{
  "n_layer": 14,
  "d_model": 192,
  "n_experts": 40,
  "experts_per_token": 2,
  "d_expert": 96,
  "d_shared_expert": 128,
  "activation": "swiglu",
  "moe_layers": [4, 5, 6, 7, 8, 9, 10, 11, 12, 13],
  "router_score": "softmax",
  "normalize_top_k": false,
  "routed_scale": 4.47,
  "balance_loss": 0.0112,
  "balance_bias": false,
  "router_logit_norm": 2.0,
  "init_std_router": 0.0115,
  "lr_router": 0.000532,
  "vocab_size": 5865,
  "norm": "rmsnorm",
  "norm_eps": 1e-05,
  "tie_embeddings": false,
  "optimizer": "adamw",
  "lr": 0.00166,
  "beta1": 0.9,
  "beta2": 0.95,
  "grad_clip": 0.5,
  "batch_tokens": 65536,
  "seq_len": 256,
  "train_tokens": 437000000,
  "steps": 6669,
  "dataset": "wikipedia_en"
}
Below are experts of layer 6 (counted from 0) of a mixture-of-experts language model. Rows are named router (the router's row for the expert), gate (a neuron's input weights, with its number), up (a neuron's input weights, with its number), down (a neuron's output weights, with its number) and show model dimensions 0-191. Each number is 128 + 32 x the weight over its row's rms, rounded and kept within 0 to 255. Numbers have three digits each.
After each expert's rows: a language model's description of what the expert responds to. This comes from a sample of Wikipedia text that the model never trained on.

# expert 36
router:152138129138138133129192171185120117124162185124128121085090121098142090113151079104135142060144112177099129125062092119160143113100129091180077169121121169162102193131101178152093076075154144160111148138140148086124128100071184126159129131116189119179138106078153073171174168169148138137088123110163127095094088116142139167087174124105120099112120117130139174116050167104160149115175130132119141172112168146122136107132167121184046127158206130103177148195133103075114115172171105141090141112104091141118104188104136136160117161101149161093156077125155143080140163157101133172
gate0:116148062162133123113186094149126119113052111141091088105133214186087119123172137127138198118134138115112160087108134175140147084102177166108141077097126094164127069062190077094127083115131143126112134166166110084120101127112121147151130145095129121148133094134104092101099141090089122128099180218119110064064167104174127105101099103120172135085124138094076121142199126159179149084105174166112060113154139105151110142088157150086189092114117101136132107132112137128161176107111137111152178139143070121136111121132085124155081099105155127138129065118145085105193122160109104125
up0:168112135127136147030096149077122188169228142048185154164147091155166159157124155110114074179128121194126079144111142080058168169143101113103123149132128159127087126150151131137114112157130077164132070113115166167154085080120075158143133157103087159134100163114138162119149136104165083168115104083139089094119139180098122154171178111126133172127146119142172127129108090177130114126054113101156100136162100116101120158171088086134127117146145182128116168117113132113140115104142108138118114129086117093124094176111147132123160147130185121166108185160042120166192144094130112154
down0:073138105125113166176156120083088114154073045165162152100166136091156097140073090101131193136137102154149185120140111136184109179089063090049156173177106146159119188085165136117146140111128120098153165163142137122103118130117135125122096160133120083127138156138105147090088078091153101109116170156129116114140084115130134225094120101189151105143159094077137092114122121086103124146174117174108105187131185136129102151153119092129130065152130132145107125137107075113183120066131155107151094206145110136090159122114067121140134181112186203144175109105113109113132116123143147140
It responds to: Capitalized The opening sentences or titles, first names like James, and accented or Japanese letters inside transliterated names and titles.

# expert 27
router:123161180079130106132154161147087100158098099129126087187129180167125177129144119167095174056171102096127131108118113142112088160172108117080138086100128108120141150148117146167100124117135120100076166095086133083099160141095165168107196135156109115105102196084134093118083058116170138177077079169116128111117085114173099096151123074141096067081159111130112174187102150129149154125109126179134171110074159109066148121153162112110091105117167179133161133176164202139173148086157118141097181142127171132147177147094105170144162131168140140165183125130143156126075090093143141143
gate1:171113116115111088124109114111114170134100093131131097190168127151115099165140134140121146140121139174074129123163110152085132191144127143106154110128108090122190075103154114101136113154109101099138080152154121152149100097150158211177159084132085139118184158128140126120111121175157136148091105097077170158143084130136074067153156115140217119138127111091070137179142091121117042053172154169119142098156130087189137152206165107135180179109143149117163163108128101098101147183135135128148121142127118225152117104122125135185146093095097181133097124088118126108109149147107100044
up1:071095155132109146136172151121084081106191151098153103143165141192110188118102161124122134116121157114080152105140143184133068162093172114114132043119152095131121076159108147153143128114129139088143103052187150109136098115115173142105158176118208095150138099148126137144108129173149146130216148114089103140129142065065139136042150114116109155136168153156106129158121074120130197147108139203144143177116153106145100106089102158137151152086109133150123120123105145104154066106106111126113105139160130126160186191167175203096074141128143106148081089104124143169114137131158161170
down1:078179108097063123125206091089098127150077120130171100139107132065083105134049123175071201117133087146093130092121103173139091151158151132151106103138119133125100096110088083121146142116188089104102156114152105051155175120175137164145158082188125108167110113155110131150098160131122175108126137144151067121070102151115127141120171092055159122100114188130127129154124110065118171123151125087133138147115142186086151089177097133137126105128112134121145155122178079096168131125100053153159133169091178126118145124083127092174113166120107134138103090132203174111130127149193130136
It responds to: Final pieces of words, like Competitors, Shipments, transmission, in infobox labels and species names, plus pipe separators and percentages in tables.

# expert 39
router:059133138149114168111121081166130096157099156080065126095117182181118100103082141180112095141140136149159132150187157127145080165152140170155103146166072131118086170150104119072139132123129083098125163088114104133151144143127139087128130150076126088144108175158098155143123081119080143123124142150126156148085134169124147093103126124078121158175133158208135145101192099102153151102122142100057095186103171162108135111166079128136128120096123199141134163132056158092061085135173140092140104114127149160123189102076117074072155148156163142095068129112139143063126176109098083171
gate11:110151081149143153198157167181166115184143167173163162139074120118183178087144112126121081106145092104093146145114149121133094072141158137049118161118112098117145150128105148116153147131086102097112092158110084047081142124109067130087094075215085130101088116099071098093080092113156161129173149159112118124121102100098097068111141105138075135082106168120161147189150169164085155148110104111108150167120146122104132131163137054081092111069160130136139076075094100148132132166145205146150113149112121152101162094148126103080141091138105122082121128094160110127162135153132101104
up11:137112127170039059090106120152153154126143115171155126127103154173133181145119096137153181114095194107139167163114117083101132131090156096122123169100118101130127149128124095102172138058114158150110086128150141182110115189093089164160165081125150153145161113153103102159149152103145108106177114087165134165120160120201171127126168077153101154150126081159111137132024048189130147122110123136115153082112124104127138116082086195129123158113086215130093098159117165175082096122131068117188058150139137090162111123136124152103111155127126146127101135165096128155127101086175135109
down11:094123174074134106151089154142168137145142151153181089077110170114152119174101083133108150165132189071154172095142138062122133130127097120179118187140142080101083123115108157190111135049112090158121111143169128166138195151136094116094180146128122064172136113152165096145141119112147094156153092095126081115132129174170103110181118064179079148110098095162102080156093160159108169115118140162127121117154093107161158144098135152105117168074087092161100099112113129100116083151109073113094187067113166116105119166128181162101125134105076040134136066155119110138113120103098140099
It responds to: Inner word pieces following a short opening chunk, like jurisprudence, Bristol, massacres, studied, exhibited, often in biographies.

# expert 2
router:084054146167129091123115138177132169123153121095131183126120105106086079113066122177115131160102086145125159092073134153127105112160140169133133164139128103142106073158123198152177172154133130158098151129111169081109128093160143166146169157094104109118108158101139139090104132148120164116184122156164164096139108203195164107123127100106122130099180147077118146205143191123113207172117144160114192203107117169121122151134134085160127156101106095131144072091156173107114152133143125109142159143098165130087104090097098098042099155107100077125123148109186150116130146134198165168
gate0:151102104107141120165094132120111147165138130108031088090110189141093085122118143146110077068163127059137140103104113103172124188156177077145090106136101076172161133085186171112076151107161140136137135118115085134129158143121156099100111087189119081142098118168167113121155119119055127120094120075139176093115114119153138140089095104133093153097123148102101177114157166097143139130087086125114150136065164149088097065113117134143121138146203143148075112162132114089144093109190139122167105094156194109089174102120077115139095123119241115172140129110142126133122147172120077115
up0:152172109153118124062098107129121105125125189057088223128135179143119102084090150114122066155112153163145133137143139120098185133158082098141154114135112115150088193105149127118090097167118137139080090152128119088114183031052115102125146121078124084110122114103101191153161128049058086124088140100144156099134137120140128106179188121087101135136147180090169142094113101104090137097114114078110105099172115100090157100149172157157166161105137095159108155084141123110117132118118161128179132100138156102114126109116110148195120095170152148116174104117090145154129121164084121207
down0:192185061104115143140132174166073101090143147122131157144144109152163150116090130145157094147180066138157098085055164127099129126150094152139146164129112143074048111136074159147136148098103144118085151089089122041120193111151136166118132147131142116132168172156106129122165090112101116124126155086131170094071085098124186133126088090067131085147188159118148156129115167104165112086173107155143185103140133158121147107141148084135117180139148142125161120118242136048170153150086088111152145182124133098105130119132171129130147115148167127128123075142152128174121112157173114172
It responds to: Common nouns naming organizations, works or places, usually right after "the", such as school, team, album, company, club, town.

# expert 28
router:149178120115138155122112134125098102145142157154119150117145145166155185125204127079105169139149171115148139157104132080165177092109099116076050099169137098122109163128110135139046116097214131121133255089135137127127136120107131150137140156144132148145129103124110098156126168133128104138133126143107123164115104068145143109164138122123159113143123129151130077156077109129158107156172107129177114071141163126126123189086115184090151122163142070116227051151165128113126177122121148162080115092100109122087091130103134114168169082168132155110094107128105146115085120171173108215
gate1:100119119144199115223146111114104079125145165139120108073095132092138125108144169106176065139163142172143128174124105114106114133125143165081094105146118138154140111048160133161096155149170131102121166019173091162100143175102166111133167170125157103138109117081108175118150130120119115086153146147130170140117080135092106152106092116107110129164117177106058144125115179144155185144142135136112122095135111158139038133162117145151200131117153124178095124168137120105103159122056094131185062137188075124165122146150177144156166151129151192117117147170142079093130104110122082150
up1:103171124065167055069120085099145151150097110093096170099079156107126113127094108097194168103130146135168127109122196168183101091191163116074134094152138141154150105103148207157153088055120140140098093126093126104116114113098119156109127113119199112134204115142111147109179142093099116123124118151097153143151055119120104053124034124193208118111151140149140127151143171071083108070139137122183140048119172150138094125117119099164134095130102136138137064153162170110095118089120150152121149130150086128103117105128111112130099143147130121133094086127158131108135157143168149119
down1:147105124124077149179143131134120065092135117177076091115160154216101122184186114082104106074140069131110152186072103127134150138060096127095131125167106088115180140136136116123117106161137122129116120109142113089052148134153103088125143128149135141137122100127105146136089102152097131102178129083116140117139179058143147129142097144129143095139108171155135123089132127153161123091156091083141125168184120150150191254119135113130149103120141127148194109111050072120115137128155170190166143154072137138139116199133168095165079104161137120143174147147098126100144117173078134179
It responds to: Line breaks ending list items and table rows, plus closing periods, semicolons and parentheses in infobox lists, tables and bibliographies.

# expert 37
router:158162151101105108154148111085103135169123144121158156186082136168106112097035090115111076143096179171154096165155153084112124111142104170116092155155166116172093108098114093149090198166109181159154136097134128145126089089117120127120118123193123215160150186074095110182067132108171184136160128103090101127181146166117161149102136132111085159116166111148128185085215139177137122105108132156144098146070122121129116113101096154159138120122133130170085122110079131175114099169116103153144141134130116109095092101091087098104131137161202103151105161134143180094064173102103164151
gate11:093135129094117184127115155126116103112097092152076148165125132095122118137184108179094155157110045179134101102169143077096047154114068132170149134141170059112122131107125088089135150093157103137170108155091134144086082121084179136104175088136054155180154096136084185086141178153182131056198112133080130137123078097101104127151172123069148142173113117117151162113115079164150104112183189162111163168086146144122156123125126102112156135169134195105114144127113132106117135139109120163093084156134126096117104138132121145121165111104109172127137048150106139137184062110139107140
up11:114083130134160057124099043081130058129163144128174123070118115162156079107091145096089093114146099114141195133149151166089127161117150143137140095197132182095117131053086146145147094127080138139146141136130151094152076160175163125167107102107096090109130167130141148110145104117193099168105160116148127080183095099143137127143197160139118101090133123108144068119123132109106102163181162088112095154120146104189181125183077172104067152132092116124112098163147149100098096170192065144191112120115141157152180107105123077120132108109097080098106108091130115167151158116149161120
down11:124133126098114148108111148097160146100069138137122076170189084147122159146154147144101160139190151137092123122153128149188198099136141121162082128122104117123174120187138164144083148109100124087122099067203099037078115128088172157162161110163149136083137081159163132154129186163130155117107082146126067086156128140103137135104191154123138135161162073139069167067125102109163148148142097093103150104103119114116122159104094077108150124150118132134116055200157128090101161080124133132149208097125106130145053132171085131154135122166153075161163071135153139155113178154128125121
It responds to: Capital B, G, H, J beginning names after a pipe, and, or comma, and pieces following them, as in Harvard, Gangetic, Gaslight.

# expert 17
router:113153086131128189119123163091116144106183117098126123143159104168121162172165149116105044110059128084086190113112118134171181101050126129141125141166125092084122137197116135110142108096132143110122068120150126143115148119111145149091110139053115128130144157121109081158173164135136137138094131153119176108171174097131163080194161125088156135219078150160154134112105085085126115127146147132140105091117084096158140215113138151128118161092119103126108114178151139163113144199101139118147125181102142151143090052196137088129122092093093099160106157116146178089163148178138144060
gate7:074139154147115186131120116155121139088120066097121072139095088134114096094112096098098140103134099142138148150146136204125134159090122112076071109139131119139148080140074208090123132110152126099107146123163110123162130096040127132108147083105191119085182169100190140128157101160075171144124175071081128151095125093135104122135132128101112080133123032145117152161101148080128095120152128133131124077172090141149113045128195169140088125091102095102103095150104135078151143087107034112159116167142124110130123158174123137140091164137091060103111160130182135129118124140178126160
up7:074140145042078113118089182131088128113082137152093078052115163153132144143119143098112131127117127137156166055161118169136146186127121165139092099140109144117141098124136152134134109109140155147121118145140186114194103115058146100117114110103141109123061126181176121129199086169055154110106111134163158150123103136162100140159133110140075140124136072131065133176120149145174129195151155156098079106118114138192095183147173170116137091169161111192088132166130094147148169112149123153143129152156147122155140095125036092093085122127148110156153145163143094163144144039158151144
down7:184078236162100172150165156175101121100169117121117114111153099118132117160128137088106100080104143140127064132092119100114103111122118118107198156135156100096150156102096149126078154193073151159146138068158090159095184099114126128062116142106101187100128118163137118088154114147110099169208116138172144129140113101109108094110144135130120103101112078137107165146150117086173080150130153101048127093135080087191154064109153143138140223134179102110141109121180150083164154131152190117142116098108092143080169129160123136161149103151138164117140156105138107070170147091129123138
It responds to: Linking words in running prose, such as in, of the, as, between, known as, became, such as, because.

# expert 30
router:117172129104142146153109089113174126136158149174136143172080144097112168145198117090141153121094125142117086141096126127183120128126137092092067120134158081125098097165120040153113105075091161109080065086135118186131216195130142133098107120110098139109158115156150122086141128141193080133121107155126185168139164095112123120105159099121158150170092083128148034147111151163143149112190125142107099144190108086137110147119155136112132073156120122165054070162144154103136062120129041075098102104097093147075119145075154149124141130124127173174141117131085102091137135118119136137
gate7:056157139031134125177083180128147121206125124185168124191126157167115119104091123092135065179126105084131070107132146160119116128113132148127123124134113130126132144122099139158120082108148165108144149131154138159114058095100155137159162102067102154117140147115134121107147180070135148157103103154151109121166141097150116082118117128235108106087107092108196144147121071127109108126150114132106106145155080138143151148180108162137119163119115197133128122116092179041125128108198123176143185104164085107135173149126164113135111139083071136090112152191085172128111089085112100158
up7:122096123073152154177084236183136116101153114180123130062163150151126095135098117103137016142150082140148131134092106113119116186145169093121116136124113138141109173153123113116104182085132119121087122172161156106146052134138148142081092106096137110078183153131091101076131146117131178123129141109190145150141124100115155108065130149179170146108128122113081124102136155123092125107122138136077110170143076116124137117096126130046116141179154162088110099137130103066083111083161098078186219153122071152137143113138151149111179089116091117138117136182140180103127124102116128154
down7:143125138057112136111169113187175099124185091192140114168096159119157122168128100126085096147119100115202148104092149145120096115178153160093064235128126128106074121128125137130158119124117140127120123138106090107106077144123118108096123132127120142099142100163144118110147132138120148123100118145130198120125052040145114123063154132172160188182126157099099025141145096107108157085121143156146100099152089143094148092124152052140101087113114217157145157112148100134109154041109121139107108106143120139098112150195115098118096131069119120140116130135186100131081096154128109100
It responds to: Prepositions after verbs, mostly "to", also for, from, with, into, against, as in "went on to receive", "split off to form".

# expert 18
router:122114174163125194146097149168148162112108153151126109119116161118116145030192135095143125077134151130121095113138167097092122135109129167128104067160139112083138151049138137127159109092139147135120105108160139186124101143182117143102105071133194147062143126104171067137131128133112099142103117164080151100133158082113078149089149184161151143183140092145125156144131116117130109125122155110141077127150186081115114072085158159191112178191154194154186205132078147138150097161102081114145137140128104155164145183139115185155118158175107092076164095138077131108147163098094145101
gate1:088101088078117118163120045141165139096163160138117110093123098141151064164151156159202119163107092111158110123101160080113135111147142115068152095104169137121167127071170080109076094152159098156139114144065162125143177184149079120190125106103157108158146100183122130152070095143138110158132141186113163131142120127096107108152156112122129145117109129144077130189090107134117103136090109120102121174131110114156113136074149148089139098087040171147131076107121174116113131100119114125104075121111155146223116090156115101082155053115108083174109156109131094122093201181122129087
up1:087141137103122134123108156128056144153113122156082168157122126126207142167075120113110114133160154164084147144131148116150134115149101198138094167184128110162082119137106168141179165173056109124149202146164061114110181112160176077094145101112115160158087135107106176183185190103107118114153160170132087104066200169124094172149107100133128090098122124140171105134114127122136118070164111077144094126085142152104087170170163100166109164076145106141108142124097119123116168147196157154143134159164167094114141137136114140120143119079152142102151113156172080158074086113144063171
down1:136143063109129147125168190122121156122129086118120161142192071105114110132229129150122135148141128097087135079148122119084142101160099058130158106163134147159132111121178083140104139131092083101140167098148164132142089153160105138138132153146165121116165136120154093232148189134206058107170098149108108109119150132116074081186107149183095118169083129146125159084143185138171091102084098171162151156087101140136156173108129135140162133137098111113136125175111120117071084110179140165140152075100090134124088077156178119121101135091159134141090178151170099107091081180151130128
It responds to: Short capitalized pieces and initials in Spanish, Italian or French names and titles, such as La, Le, de, Van, J., M.

# expert 22
router:179195079144160183148182116161119099102177137096147128183093099197170137178147081125168104169150103111164166112163165154154122104156141133114101170124106173153114101112125148143126134146117113130129077151143140105131146111123152126078201147088159126166164170154117182123164125127138088197166150091141150110127112120157106159086162122119109099157134136165082124136097172144127131117138126110131158092092104145130066150111067090107183097127160129099088066100168112140131187146131112099119191107134176128132188132043127098217117085103093115054135094100094089196083113122158129142
gate1:138099173155090100118168141187193145132116049096143138126150165106106105172142158166152109133142138123084139167097083148115151108152051126163123133106193125124095103056073200117154159069090107188163109141154127133112141153168138169120082086144140094151112096144091158143142161114096099168099138076087139144131114143164075112128103122109139112061152090133053084104122130145096084111095054117116159123122089149152182143149118148067119092156172111064109180120111140168112143083096148141097125121141133154138132134107068159083109119122145081197123125123162138121205146152150067155
up1:072184107122142110131105038141114111106114091166077128132183163111114174098152078152062101134086158129072129143097124093172131167114152162143211111166075190100085134080092135114162074143091136129100147132162139150135109175058127079146110103120146124058151107120161128158210112163101101150125126107120200170164168128132113132107140156169093107124152069149128188085172059134119173047110129094145102132109137128113112096140109169096107125081116105100149119077120154169176109190120158123131161137094109119110192111156157103132098118143119135159156161109092167132134144124142120113
down1:135091135195137105095137106125176135145134123069156137146166142095036089164145114146101108082139101170142113191121120175124110123153086197133160143111174097176092173095160133130120169061170099086148107105152124167130127124124178067157083135092128199108126123139172169151113119103147113189132164148136136115126177153140127189115097136131158135118176136140093177123119141111127105137105127187141160150083199108099148058120119109138127095159178110163145152138068099168161117118136130170084141147157143112068137122148117104084184149123058107196127140118120059069159086147173088138
It responds to: Year digits after month and day in dates, like "June 1, 2018", plus time words such as until, day, week, summer, September.

# expert 15
router:106154115088113123128119139073124088098146120115154148150152122092151198122171067171083187114158120136160126055061183131089166147119176150100152149090141112094098104134140162098183119147140122121174189092138149101121136132142139163148152113122120129045111112181082127065125083137161133122059090141144107050137115131116164126126107136134137145124196102060111122095103116074147184123123135155163123139206130123130162098144184115135164111186116144135069088112140183158136124110143104149123170196151141092107157136149140132188098200179185139120135116117091102113072134139179094145
gate1:122154148090162113160146169112112103169092110155121141118124151151067084101130142169109125139148076137126160159128113203074122120120138117146092128174132104112155141088129085082076132101071145202132129164106188150088167185180072102126098146154071148101150137051175135115160132060133117091112115100077132153143100127147139171069171103139111164142152118153143140121192060178113165116149161124141139092085189115134114100129140134110089102102138122057126127093090129093149034143084114176148101121175145168099103119116126058146112131138105158103136173120133171126146087077091150071
up1:112163099088142095204150156091105121147139079107122121132119104128116141128102144123078192172129094085138106097074112209086161132132131127198148068096115153094138184093071103100068176099156131193107081087168181127124125147148092105094119142118092139087135157134183116145105164101136111092117162083077086137174118136160165097109203143130100135138147144113184127076146109198137112114148119180108160096148175128133169109172126118129089139104198121087166095146130184097145100188129145182111032164151133140130145109167146126162122154154131177135097151109111116130158083124142129132
down1:134121167163115158094113098111171167107111175111103150119133127126155189074151078127115117134085147117098129168127156115140159084130093118136127101093202163094103161084182138188104046171140107062088103177159096129150139144130085081107116103132172123179114175139092132158153101143081148130138096182086134072178171139064138085110115133107100129134119099093143118129116154175093135151197123105080180107069107122110167086155082201101130143130075117070131134090160097176112130128172160174151160126139168149114144121120143144128094137127157091146161125152078092141087161210076112158
It responds to: Pieces of chart names in peak-position tables, like Billboard Hot 100, plus ISBN prefixes, capital-letter pieces, postal codes and parentheses.

# expert 38
router:124158136133113114155113056162102128139111102172115090123091128166123125157145088110118175113051170094125126172122115156085147139112130186159145084104088121191127076060184137090121067145193155144136171126182108115144144130137145119169101149140162110156155128121141131152137177159063099116106096124133169128117081128131107108076067174187181142121048107090089142123160136093133166128104080146164167065102076132128149129163121101112164100161126127158159176159137158131168154135142133142110184176087086138195079087103141158079161098093119091126191081113171105131107172104131157163
gate1:175146187080064147130138132171113143142139127167174157153161088103177096154116134121174070167128120160088153116072133106200074081086090150146154113067113114145142070185167138202143105118105128117125128128149118100131149142174126130111105155115077141138133098121082173160116074125086105056109138078157131101093130111136112101105146118127187077108133043078154086145123081072072137137156146070166150111187145145151105132131087136154113097127113158140166132164159138134172163156142107127136116105105135169122101149096148123124132062130117152190165110075144157203152176090155082125
up1:148154132102089123149087139157136159137174092216096143114077182124180122146113154191104092126166152178141088166102102080166124102149128146073149123124141135145185131163144120117144085135184173126177128148165076199092106158110179141101102122126153109123131130125056119137139094087121134152157137138107169142123106198097128137131188111134099161153204127111129187121174124151148089085123095151101041146142124125097153154101204168084121115095127156151180102204155192121148126141158079130160074085162139184140156091121138119136138179133151111085160145132116114198131146103109120130
down1:108175141120172158159082119103175137078125084110162108157157169178145165158154146111158198155116130109113138141185153141115155193142144163089180111153183145110162142182082085112172137070128161208064116157111116149145156108069143122131115091178140165111123100115067195095151116117171155165126172134144137176071150134124112189162147086115206153147126132090170137076115119155161133127088086135165082185087087111107124096118157086195145166122136158125093127137104147154129150081175115127088114106148164117158138108097141117156138162086113092151145087106112124151199127101131099093
It responds to: Vowel-heavy mid-word pieces like ou, re, e, on in foreign place and personal names, e.g. Jazeera, Libreville, Nouvelle, Nakhon.

# expert 12
router:128105205112084090109125121149137081100102092163140126154109169159079091118046111144138146100113137168148114134117123185109132137087146133079161052099112108136140144179067107166159101067117098170114181139136131090161140158182110120160132110144153140139134093125127119081107154162116121129144143074145190089168092128174112093102077108151118091107131155148096162122139082148141107133107152076126110099103145116150143110163194172159045089111105152172167166104115159151111106162133118198143172128163174159066160164136129132043144191164097168119130086146100162181109125114140056123
gate1:161125110121124148112106169075121160114083122108113150117178092088097125151129098170191134078144149096146097148177116118178154153134074163143147175105129086167165139145158189169117143102108147189210163120107077136177113094086120172114095132163124135125146066153079117150181107138105128168091139151121128105181132180188107034139112147065163178129149120105195121107144141125109184117096114075113120091186160114157147151069098082118145144149121123195068119130104103129066138124124119133112140084129142089149130157076125122139104113148171113092146094207122166139174091107144108113
up1:187102137112110126116111083188126119097114113140089095078158105140072169131179147149136141132158142090161121095148113133130127138167112110189078112126145173119127136151170112160109106109224128089144179146114074112131103067176180151143089137135150091124117070125144107155067106154077101161136140164189121154116176157113125158187142122165196091116092149108136139128147189128075121171164133166159171143131105134140150116141089118167101173065145128132120150164116142040098096205106097116098198135120100159146101152116136186101098135111108189122139073106113177151149189164153126098
down1:139114140122105105119121131122088181098156151137165136075157139160120148166188146094180117174137172070087099117064136120139062112147085091121150107115151139116118121137115132088132144165113118109160117124106105198100204149093137098118158153105142087106178064119219093136103127150123111151090083094092094127135127188140089124097101083173141136067140117142156176189122170106128166076112141165175111116121145205137127072082156093150183130125108133139187159103146164075085178145137142127091141077145198124147154172124129099140147115147122137169116097150093120195073162152121071112
It responds to: Opening or middle pieces of technical and foreign words, such as enz-ym-es, pl, vers, and capital initials starting names like J-alisco, S-ousse.

# expert 13
router:120126083104126163105140097182119193122077129150080145178119156171167152190117109129100145094156134097173119118177125168149109165062161148059155144139132106120129118089143186114134168092122146143125199089125135073112149143142166120127149129167096047130122080098109135154195123100063107129111071089106172077144126131106111057109084181161121079107144136097177128147113140120177173129132117105173155135112164116107133108087114115116099139187159163149082104164161130146130134169080127164132150162129161154106101159148104154179089171076136130061154082168120154128178182070143090151
gate1:078115144122107055113103147161103127111158038100102100168110144126101091115118134165177098135138103103128048164162140166108162151121130133140156124101105122146145106197175128139105084111113112118117064086106117110115171158167160085226092122124165126166162093113149146117157145097079137118105140083119066098124111119166121157118080188147104115114077120103085130111093061092137120100166142122176101142126103175119072095145189136112133117155140089131107158089103121131122186159173136203140105117052117146145105151149131175045152101174171155134105145146106145138140161172186169105
up1:160191146142092149099132114087099169179171092119128158179188126073180197188133125075094094092099186114160112115151135083170131173092149128132191115130119103119094117100135182127190072194159119144154101159134065114176116098156085099161101138126114125171066131186104178133149154111129100151159174157137116133133152099103111159151095106160146193126190106134099153116145053130095115134153208149133109134109110140083094135164162111155129142185152140154103113061131126128123146108123148132102101117095134120129121152137135168107161180113158095149143107193063113110107145141127170192
down1:119153135145104173098137150130170119123149145149132106118148153091132085094142165118095079142064071117149078088180167154090112093114089137096106095140202150048151107147123144130128160142067153116070129164130154122155153163124057112167088134124148205120152133080053151126178119141086171163149099101139127088124110108124152195138111121139143143088117112146092162089179130058064123156063160148093103142128135122125111090120103121109162156092131065141087166156067099112148122067129138107130207125134136131051151114191166143112114103167148144127069144161161115121177107126172113119
It responds to: Final pieces of foreign or place names, especially cities, states and countries, such as Carac-as, Tuc-son, Illinois, Brazil.

# expert 23
router:162074075118179172132068123076140149074152098187133085131121119146102152145089206198131065146105125074160162168122184134153136105149134063143111151149142064121181091164120088110151121084082128150176093170097106150126159131116124186114092136130120137137151142138093119113157146129184161131115161123165139157135103126164148104117164158115163135182103187088143114140142158106128110101170132110086084076232077130153119237109085153115133076100080101169166081138131144108129155149133133128139128153099148141138103112172138117063154109098141114165107162125127134122168109135146148079
gate0:087165111094121106171097128076160138100210100047200136150153114071094108154129129078107107114066125117122099151168060110151151119127154142150134106149097137077165150135119101144163180132153148072175122160143116217093122110175116103133115151094111097085130144142152099117137195145115104100189059092174111129097186123078097136087110117099119144167097144135133102158111145175111129134118149091150123110114124055075127152100167160101130162124151170138104115119121081100117110195188167061146105115068142143148148080164146130153134092178071116109111118169092161134136140132078162127
up0:098148161162162083138126166123134114134124147102152146121117065158136141155077128160101135145096109158119124133129113092110161153049106135163084069113164146124160144114127073055147136091098091164094122127153149155142116154166104129154100166161107157128120143131186072138109140160103073065145174064124111091145105138081137149141170124107078144136129056119143117066103145146134136174141175081146173161092113108055138120166163180149118130114195109121155153085112116125119113171134154070190073073115082195178151130185138169130108138187123130173071165086179136113140142122087124071
down0:055137147105079087130095157140135108139103162109129169075175110101128114122145134133116135082119120122105111102086117125160097112123047157099099116137136122098143062143172112163114069063166160143052054153130127152128143122167100139085120130128121188141113085114101131158133140130133143144170115053177123112142144113156131112189155140107095083055137181107115109147148122160066114148117134143157162120105160119117093161109126113117129179157133104094141089147209102093146138135125173080186142080058105156147108086102122138105067086058160136114124156100127115177218090183163103156
It responds to: Function words linking clauses, chiefly and, was, is, were, have, or, but, often after that, which, who or it.

# expert 33
router:139079147143144084104090099113115078166132115081105127082167112175139080160072094172091124106156102158146138129074166155137083103116143131086222167119185116110105100173102180151113088083129154080120124078133165080133105088154159093133168143122138144097122146148148128087124097097124166182156150125146124114119090084211179118210133138131177140122128065111138118145140196117159103128099117156100132139139098139119166152168152120113098106137112082103135101096160184120138147125091138179160108100148109223119157139122105079081109057134100098166102114117118103155126159161209174124
gate11:099079135139179188146168142091110107082168136225132151161141100084141065098153111163086117169220167102124114115156136121116140109179067128207145171146123149115086148116147131147134141158059138116098137095161136168143167092187135111141071072133141161158141126114170134096095146106145136138066158146150173130139155096104151134171144146123115106173150147141173164111131064148077129191157128145188171183150140088129116144129134136154064164073106089115134178129125160152169079089152154105158093084100161134086074096105157118103138186109138119124146112140149149096117146156117170150
up11:122177066099173122165164111146149117116109122082142135135129149204173118127100157108164109170132148179123186147174086166206122147129152189114143104142130135129100121063063077150191161141067070077145130097161117102180126142139103098124123110150102147107159193146151124097153105092128134142086127161104191139112125090060117113106149124144127118196091120123090111090089106122131060111133140093136134136116140113112070153108139187085106085068087152112206135154139117134094133169186196188094121151140120140111086175113112069125140179168131142114100145138110106091111145176124147137
down11:159120117138185112126106116075123128153092123166144166160160141062146154110113125157119097130157150152172108173152129156195125133074134083168101140121111163161066116120112113138134110156064162151122172143153155090132115153126159059155124144121071176163128104214171114159118056072095108117120112121104148172205178128144125173112145128171176111171043095178135131103063101134143167145105101127150110185182063132096125187125138174106175131140153121178153103162040146133082127120164156126123086129107081136125136137088117100146100124107103157117164160142143172156115162158142104101
It responds to: Common nouns and word-final pieces of ordinary words, often before of or a period, like use, site, type, -ation, -ing.

# expert 0
router:126123101130169093153142078181136105135134136075075130086118115170094089164108140169124152116127130120167135137138051187112083069097132125090159104075054117206154136113143143091138118157159124113163178104106125087109142096161075143170099123139149040106100136166076096086114124137102140144141052154167116162113120233166173120143090184140132096108117104084094216112174114118143118088126124150089151159112119169157113105143116109108114137122130136157116119164114183116114112112170095071126134113118179141072123110162115160160106155050145110120131095141149100117134212105128149128
gate1:150108144184070120154065095136092138094134080107119090113156152160172091048118119054155100146121056167138153135174149174152112070110139218121129122151114144139144140123077175165143115080112154113134082119112191119155114136122143129133145138111121131093147143116118135123079119080107138172143160089125110135121155139055101099123156052120130173139150139094115104174154085135146027110113175130083081105093129130130153129100128158126084131096168179110131071039117118155098142117074194136155119123116088107113126147125102117075125073152147108146153170153178089116157095114133078091
up1:151072127138109101116101123087152113097125091128110146121098179163132109138112103135141065106156164116156139115138117131124097152146105069184163078148168099081140084138111154143168123121135155086112090130078088087134110130121164070156135092112113128192077162199130111132121080107086123093104081198138132129154122103145131077179145104127126134109133120112069109123122175135142097138128107096067168075136123165107174163127123150123165167171132147129101102094165198122139131086090135138144075139145151085125118081089047180127080074116128140147155141061172026175114106195059110111
down1:157040161155131104143086097075140086145086081091148145098090152174160125097137099147109085134152098122160152115171099117088178140148120125142118134155175173056166062158084143168135078100151188098135069180100074103086120161125158136139136153054148121156145147195104121134104019119150153117117152116143132113134132094149122082217167119069098135139129143099130076139167085161125136128151193119141157095154124149117148177152135122098160110153141105080129106127094167117161151149151143130149102124121098122116120135136098145043091121179162151121096140126129098190159080162099110140
It responds to: Word-final pieces of English place names and surnames, such as -ville, -ington, -land, -son, -burg, plus Co and Jr.